Below are experts of layer 6 (counted from 0) of a mixture-of-experts language model. Rows are named router (the router's row for the expert), up (a neuron's input weights, with its number) and show model dimensions 64-127. Each number is 500 + 25 x the weight over its row's rms, rounded and kept within 0 to 999. Numbers have three digits each.
After each expert's rows: "comes after" lists some tokens at least twice as common just before its tokens as in all text; "mostly gets" lists some tokens that are sent to it at least half of the time. This comes from a sample of Wikipedia text that the model never trained on. Tokens count by the router's weight.

# expert 12
router:485557489518560518527489470505527523527457496471523514510441494480499476487476510533489491518574519451540504454471531465501475533530461472543484477506488526496505529514505518502546490522505546
up0:507527507484513553506492523511541493537522469473510525516482515507503525553486522470471499505479502518468507504491478484460474486497465488469480463471508489505481491542491518518535492487502498
up1:505522488504510504518499492502511499504493524483513481488502488553522518512510498506495486513515517460496523564529506499469497483484490556479522492526525507466455531504549462520537501535499494
up2:533480496503488545456524508482472498513508518514541505533556470491472516518514508508468533511471495474494467540482480521519501486460498470526496479508502474453489530516494484546502527463500499
up3:513500508526475506533486467522497492517473491480528514458507497488524478530496508519535522504496521551472475490547462523508516488477552516508515516490501479526551489490485557471527504501538488
up4:510483481500512506526521550514473546490483544539465523533498506494484536500556531521469497523493455517516492535501542504491515518498533510516490498503557438511527534500520538516500480500507523
up5:510498463450435512489515471472505534492487483492485491518514518470506454507495521491564501485497497512497489512500486446440514448495481522513490480514534521507476478510476490502481486497505512
up6:502492514436514548489433537527502493495518496450496487512518507541530522564578527519471494493518521473502475492490530491521539481523492502509531479458500489501490523474511536532483518521526480
up7:514496498502494531477522489474452506481483482499500548511475490447509480468520489464554543500523497524502510461443530460518512507499502525504510508529478508480501483515477536497465500488498510
up8:513472505526526529488515557472473481486472517452472488445532532488462485480497551479457562456510482480492490499537512526497463468523424515505498485476493488487494474515534512502529476509499483
up9:541482500453492519494514479474517538494478483494490499471511473561503507468504474520516491495485501535528500480472496461507490503496490531485539517529489519483469510481526486480518506455481509
comes after: ",", ".", " at", " |", " the", " in"
mostly gets: " south", " east", " sea", " long", " town", " week"

# expert 10
router:444487475481488506514499478528549502513492477512521512523469509468437481484479496534471470513474508477487472493531469482479516495491501531548477539493438550505517511509515490502501523500530502
up0:493512496497571497489495474492489484514490491484484486525548487543502527486528472509512500488476493505543481515473507531478540487534496461509475444472514546471490525549447506504482515499508476
up1:491491514467521495486476498462510550532491527511478522482500471527495469509492512466481536492528510473496501492506490482520455525505495475503534496491535520479533485510495508465491505521488517
up2:539469523475506546495498490500503472502511518460486508503488482495505449513484514469481543496500497535473499499514507527484526502544426480501532450498517500502500444473497501483502516544511501
up3:489481500483491491447536492446497504520508473504526507475502484500490496494505512511494515497502484530492493459428521477439564509490505463501501514486494524510542488470447501522481520497489507
up4:550514510504473516509517471439500499499493534450481480478491514486537488493480480493538487489511474460539476497496507487512499507490493547499520512505508464523517510487542498474520489556514485
up5:514517456501490504461532519497522487503483491483491469465479499505473540514500493513531507488500518493507507516496499490490483500542472533487478482479494477494440492505500495484476503546554508
up6:524485485528542536491575486528515508499484488497494517538492510457477497535481498497502486481498447487558475513500521445489492509507478512522518425500519526508502519504523507501473492517502520
up7:530523532480492480478487510463536478539524515450482508479503475475558511507497527502495492441510498493431509411461511522471549509477508500495559519510507504517539498477526515543502493537482484
up8:495528528483483505522497485537490479487503515496492544513477510500505493536511525492504501518503468507488531451502509509504487474484459492504489543519502463486545587524505475473461511521467542
up9:545530515477477489470539513528506494481493527518458492490499499511497538510496491480519491461489502458503501492501499505529492503499541525538547483496514472484486514471538493499531553493511466
comes after: " |", ",", " in", "|", ";", " the"
mostly gets: " b", " ", " c", " f", " v", " p"

# expert 1
router:493524497520517512476493497508458555460466486507495520507520481515476540533557508510515491511499490499535502508523506504488490512529512516527485458435558496511493515541515502477520478462480518
up0:519488517478466495510470488458449533502501501467511493479500542508446481496514552476506521463518498538491538480504524543518484493474477496510488532447514508511481484517540538496477498507506524
up1:541485504457466545430538531474517507464504504544473520467491524486534525547487500498523499513510465512481509493493479466471528479516492514469531479556504515507536550476519490489481440515488459
up2:508491528484483497504497518486486477495544530495478512459542446487511488537532514485476537475532485513483514492504501517480515467512480491488523535502546536506510531476536506536515509544485472
up3:528493530481493495488490498455485467460517524465487494537486512525469526501543501475567476533507505502436507476499476479494479538504503504487540488506512493486501521482507524512493524522508477
up4:519497530491475518505569490506481455499509474482463554469536511526528539510482485476484506529520469467539494506479529508491490481415501516495467516522542549479531519494501463544503493456483506
up5:507497532492510520498492545512548491465506485512486547547483517537513514469484557513499493482455495488493561424472507479474471481461483497513497528550482480499475515486485522512520480519528490
up6:476498547497477500516507506475523482521512489489508501498485541504475502482544538511445472452479479517473523481500494503495511488501501549498477531514508518489493502496508519511510502546503519
up7:520470503500468529489528503453501493514521479528486525435532524513473477493502515486499495487483525484484485456477503477492489500494507525541474485491499519458513548502523507462491491515493486
up8:496487543457486509509474512494483501507534482521522506459494494498469484478468493487515533461500493502488515490478524518473479484528502528493467511535484501492530491517501484522475554524543513
up9:493523482478520482466471515460471513508525514501495511508559468501506505475464544522477532519490520483484515508496478556514528464513471530515522516536467514529526482468518514524469498493493532
comes after: "-", "|", " (", ":", "==", " •"
mostly gets: "On", " Coordinates", " Preced", " Genus", " Total", " Website"

# expert 3
router:505502521501511550530497506479496456486475526482510499526452477479484498493484499475486524484483497483477508494488490487469493543504506489499555513520520521473472524512528513466512548500531516
up0:507467460495542512494492489466484557495490472523523490492491472467485496531497457430508446523451495494536480505484498515526482522511486486489446497445527503505479509491519502478513477489510544
up1:542528502503527504457503479463493538495508499513464527525514502560483489501515472518495441520473540537502438527527502476468526472494533489440522507511502504486532491482479464477483524551531478
up2:502478464490501480508505472449562500507476504528508476504521491519540504503494470482528521497527522442476495527474475464491490473508498468484504495498482458547515467511494511465494495522537491
up3:527442504528519517534518514508513549467506526462477531467460467508504533505555512529495514524532447514556518525497527528488555482512481517530496482491525573513547510517437516572504512494450531
up4:532474566468503485518515523505528509502479524504483534487523536497483484513498508460470514499494455488509488508448525475498520499497501515502487498501522525470537476499528525512538513503488500
up5:489495458527518517505510479442505516490503532566534526531516479515504507571495440442523474504471467477503475503491493526508490495518529503454495460421525515493499489529472490486488477451520477
up6:554505546531537516496497479522484509518506484490470500515499475494512514514503495520492487499562510564493497513551500515482504501473509538540497481461516496501504501499485553494502456468462496
up7:524522539469455482491497534493558512539505509530505509559501508481498497505490520520498467476438507477435516488470468504473514482509494516493509483536492461481519528475490496468471510515503455
up8:478477476494458480509503487465537496493494492504502502504508480509488491508474492487483479477508485484488496485503503478458517483502509499459508499510494475499480458478497488565518477552556514
up9:500508559492482494499526524501523510491497486486494485522514485499504498498516485550473492461505522509529529486457488444495512512458459532532491500493478519489500515495464459516478503487532521
comes after: " to", " was", " he", " and", " also", " is"
mostly gets: " became", " him", " used", " played", " made", " won"

# expert 7
router:514516472516518475490562538515472513523502499477440452488561457484537484479483470508517513521507492512501494512472497507447534476506496463506541514528506492470483527471478483522468494460483499
up0:511501506501505493461503502504533522498547481504485514515457452531485473517493503506533499520534508505486494502498471453522494484444501487517502516481512495463488439511485540514513481475483501
up1:512442462462512510481468473482539491521493524473481505478484491521486501470472502501510458558498502526504481494483488512504525536559486513495513469471554567492516565483488476478499469484511486
up2:512505502540539510497545489509490489487509524538504480509484485518513501522507464486510524476488524523509569524504502481508479551521526493450480472478476520502461481520493450464487536489524502
up3:518513496527487513515502534538509484509503521564528484479511463524513508515507493502541533485475509511483514536523478526569484496535536528442462477520557491518491502487481537516525487536492492
up4:539518517529451496460519532521491477477538556535516505485515464491541510494497525484502519508496512514510472512480487480535510466474493536461453524518494516510487463518497482477495504543485542
up5:486483494492501545459495519487488503496492453487472464442511522543477548445522522493475491523492432512451460494521490505501511532496511476531480515522501502486496484502498498532507525507532520
up6:503499529467484526503500485483490539485502514513475466445535548445475510478535538495500495489510514498491521500442495479439518493494476492454471501481497474485491482522496505456523490526515520
up7:510530462463510508507512520462465454525550494481554464524520495505519482516505491470502521542482476517501489519449558487498525473492475562471523482543499501524522465468493511514488548470508473
up8:542467530497503484481499515498513502450529480511474512486508503491512487484496508468465511498513502492491487490510532479521457502454493564489481503504531492519492522518504494537537494555549518
up9:503519532501449529517494516495496435480514553538544500535560452504492515490495507486520515488457483487501505511540522508501481458500520484478537474472528519500570451466477505447466467486479443
comes after: " ", " re", "-", " Re", " F", " de"
mostly gets: "conf", "pre", "clo", "exp", "agno", "pon"

# expert 6
router:522489508490513508527509487512531422502535526535522511526484489547517498488485476493520486463464490480473500490450459504491462521480488511500523526516487514501541534492479465504473504493514423
up0:481519506516536533509519555490517506499512449522507547477532462452483502531521506491527483527494499467512484500477493506480496482500480468484519456506491531526508506518498503553478488491477491
up1:502505513517541539526495506498478489491561533515507546481552452394529563485512482479524462479487489471529543479488499512501486494479523514501511494512531494557489475507510541546534513528497464
up2:489475513524555460517477570518440502496498501537476511522528476484494476505514509530467534529532500528537511510502520489466492490485506507502488529461538515502508496521501492543501535469510508
up3:498589527513509510498490478497466525496469511429467499514514446503505464522488518489532520543501486532548518454466504500532464498487497516512533496481502465512499504500489500512511502495474537
up4:513482529526494490514525550486494505451547538497493524484514500479496478522489497456507500505473532507489457498478544462522487462502477504488493494538502509486454463483540514512492498524485463
up5:474546508505512491483545530495458499494492493431480537485530493520534465451515483463488475479464514480509488496467516472503569493488499482497492464420504505534489490517492492536509452510478508
up6:501502540462516512534526472480498493518502503496496503501514485507525519515506495488505510547507461499474529495517491503500546454491507485529413500491464478556517468538481527514525500500480513
up7:482525526482498524509515528490506481477494530476491443494492524493510475531504494484474570510484489534516469488524485495469504539444463522526499451474497488480509516519530453484531497470541485
up8:519505483467491510511481533452511480472493496483512512479515479461543513465500540485507506471505502483483457471462474470509492476511500515455510527479476503527494532511546507535453506512512496
up9:536480492477569480495517439524449509497506465513526431541521472474494499546483463478480505510479524516477485528507519510480521489526474540447482470469511508442512515529503464465446510483571483
comes after: " of", "s", " University", " part", " one", " List"
mostly gets: " of", " among", " those", " many", " between", " other"

# expert 14
router:522502471507507496525462470536513485514504491487526459521450517509510499504427464524470495481486546497482514514509454563483529513524520497502499502503472474501508508523479452464531502473499501
up0:477473522483476474477474485486493506522499503468488487540566489476504486509512533488490505521555453485519452482519495460484508505538502536477479528535515477474479494501487538467526475483506524
up1:495487536520482504499521476491498506515507493514488488472551488482520487485495526493513473475534527512523537442519505525461481467480514531475504538499488525521537469483525507484513468489464460
up2:487531560483535515536475502514505538485515507500501512495487526485465512481519508404477520534504511552493509483519525489483465477478526527497506458429500491474475488514491480505513553508530487
up3:542553553465503502495512482514495524489500508538497514459510501457531524490513494488483480497537498435490503510511536467516514494488496512511499527549505476488544534501533508493516443526511494
up4:523534493455490492486560493505488461459488517471532565516537474496506508484518491513534523506515516476448533463462502448558529464532544494493513503525496508533500507487493504520500515505491429
up5:530476481483510508500492520483528505521494540515499498509506479473495527492514507474530566469522476490482492480515539510493542508523480470519484537493480523483522520520496493499437520499479490
up6:485502505521521514477496506497549486500524492495532490504528477488489481491500493493479521480526428447464491440461483496485498482514439510508505483514485510414482540465511495515515491514465488
up7:516543544451534527498474509478513497524486495460505514520522493494501506455488526488481497481485488477474508423468491444529508481499524483523513469502502478496515478481477523498519513518490488
up8:554500535492532483517481537448521530531548490526489477468543512536520508540531524479492460487475487482511492473506558500536495536500500534471469487477505505475484467495480528521520483511514501
up9:487510475462492516501518538513495498506480513535490528490510490491458490479543498528540468511459495494510479506495529413468532482502509545491479493493504482553483490483443530485500507494466500
comes after: " the", " The", ",", " that", "%", " his"
mostly gets: " they", " he", " she", " They", " women", " what"

# expert 11
router:476479481468503514527488519511539500486512478492521531498510521522527473528497470525541472525528495464507467508479493529484552504517516444507535469541493506525487483483447442526493487441470441
up0:519471502489500489481475516461500507532529476472462476544521509522521504486564484487484494454509512473501518441494544515481445545515484474497501459503476529505506499489512518500485556485510476
up1:509533549467511520465496545490465558528542489501484452454523457561469484539569541510526501478497517540499535506515513512523509511468483515456480495458506473459482472505487478463527518479507581
up2:499532513486489521457491478492491598488483475499456512531487479543490517527551515488525476483538482510522516489507498483528497499553491483495481545479482478466531538509513488495480489523548536
up3:527488527505487459469500529465439491516502504482501504475486454522465515502515522484458552474449506480477479503515533471506507528518483509493483515519502516533494541501467513484503582507517504
up4:558492504539497470482499512487549483467500538492494474474533497453561487536510499493485504521516511508487503519510501522518509517495526491513507519498509464526472491470514483532542510538525489
up5:524539470505514493477540532521490466479516528504445508465504538514539501485523494485502501485547510523515499488493494502487513513503519513484507515485547482463526499522542477480449476506500479
up6:523486519512474507490567557453517519459477531462544518486511479509525501509502506507514588517473438539468445483478537510480455514484473526523442523497498490498513493471526484535498543525500528
up7:532492516494521441504508509460518511519479518506462467523505497491525483496507503472494544456463461513505472509492543427469519501505456540460519459491543505500480513503494467505534507502532517
up8:557490499474499497474492525495503449518533563502494442515528501497527479484522502463521493460499522526532479493485535486468505450541502511461524494517470500489451496480544475536511503500494490
up9:480496500476467478508475537464511495482546568483491523457528472477527491493481580474483525505504468447498473493508478471478481500523475519525510502503465513506512504500509541491514523515547495
comes after: "2", " ", "1", " (", "–", "/"
mostly gets: " un", " inter", " Un", "[", "/", "St"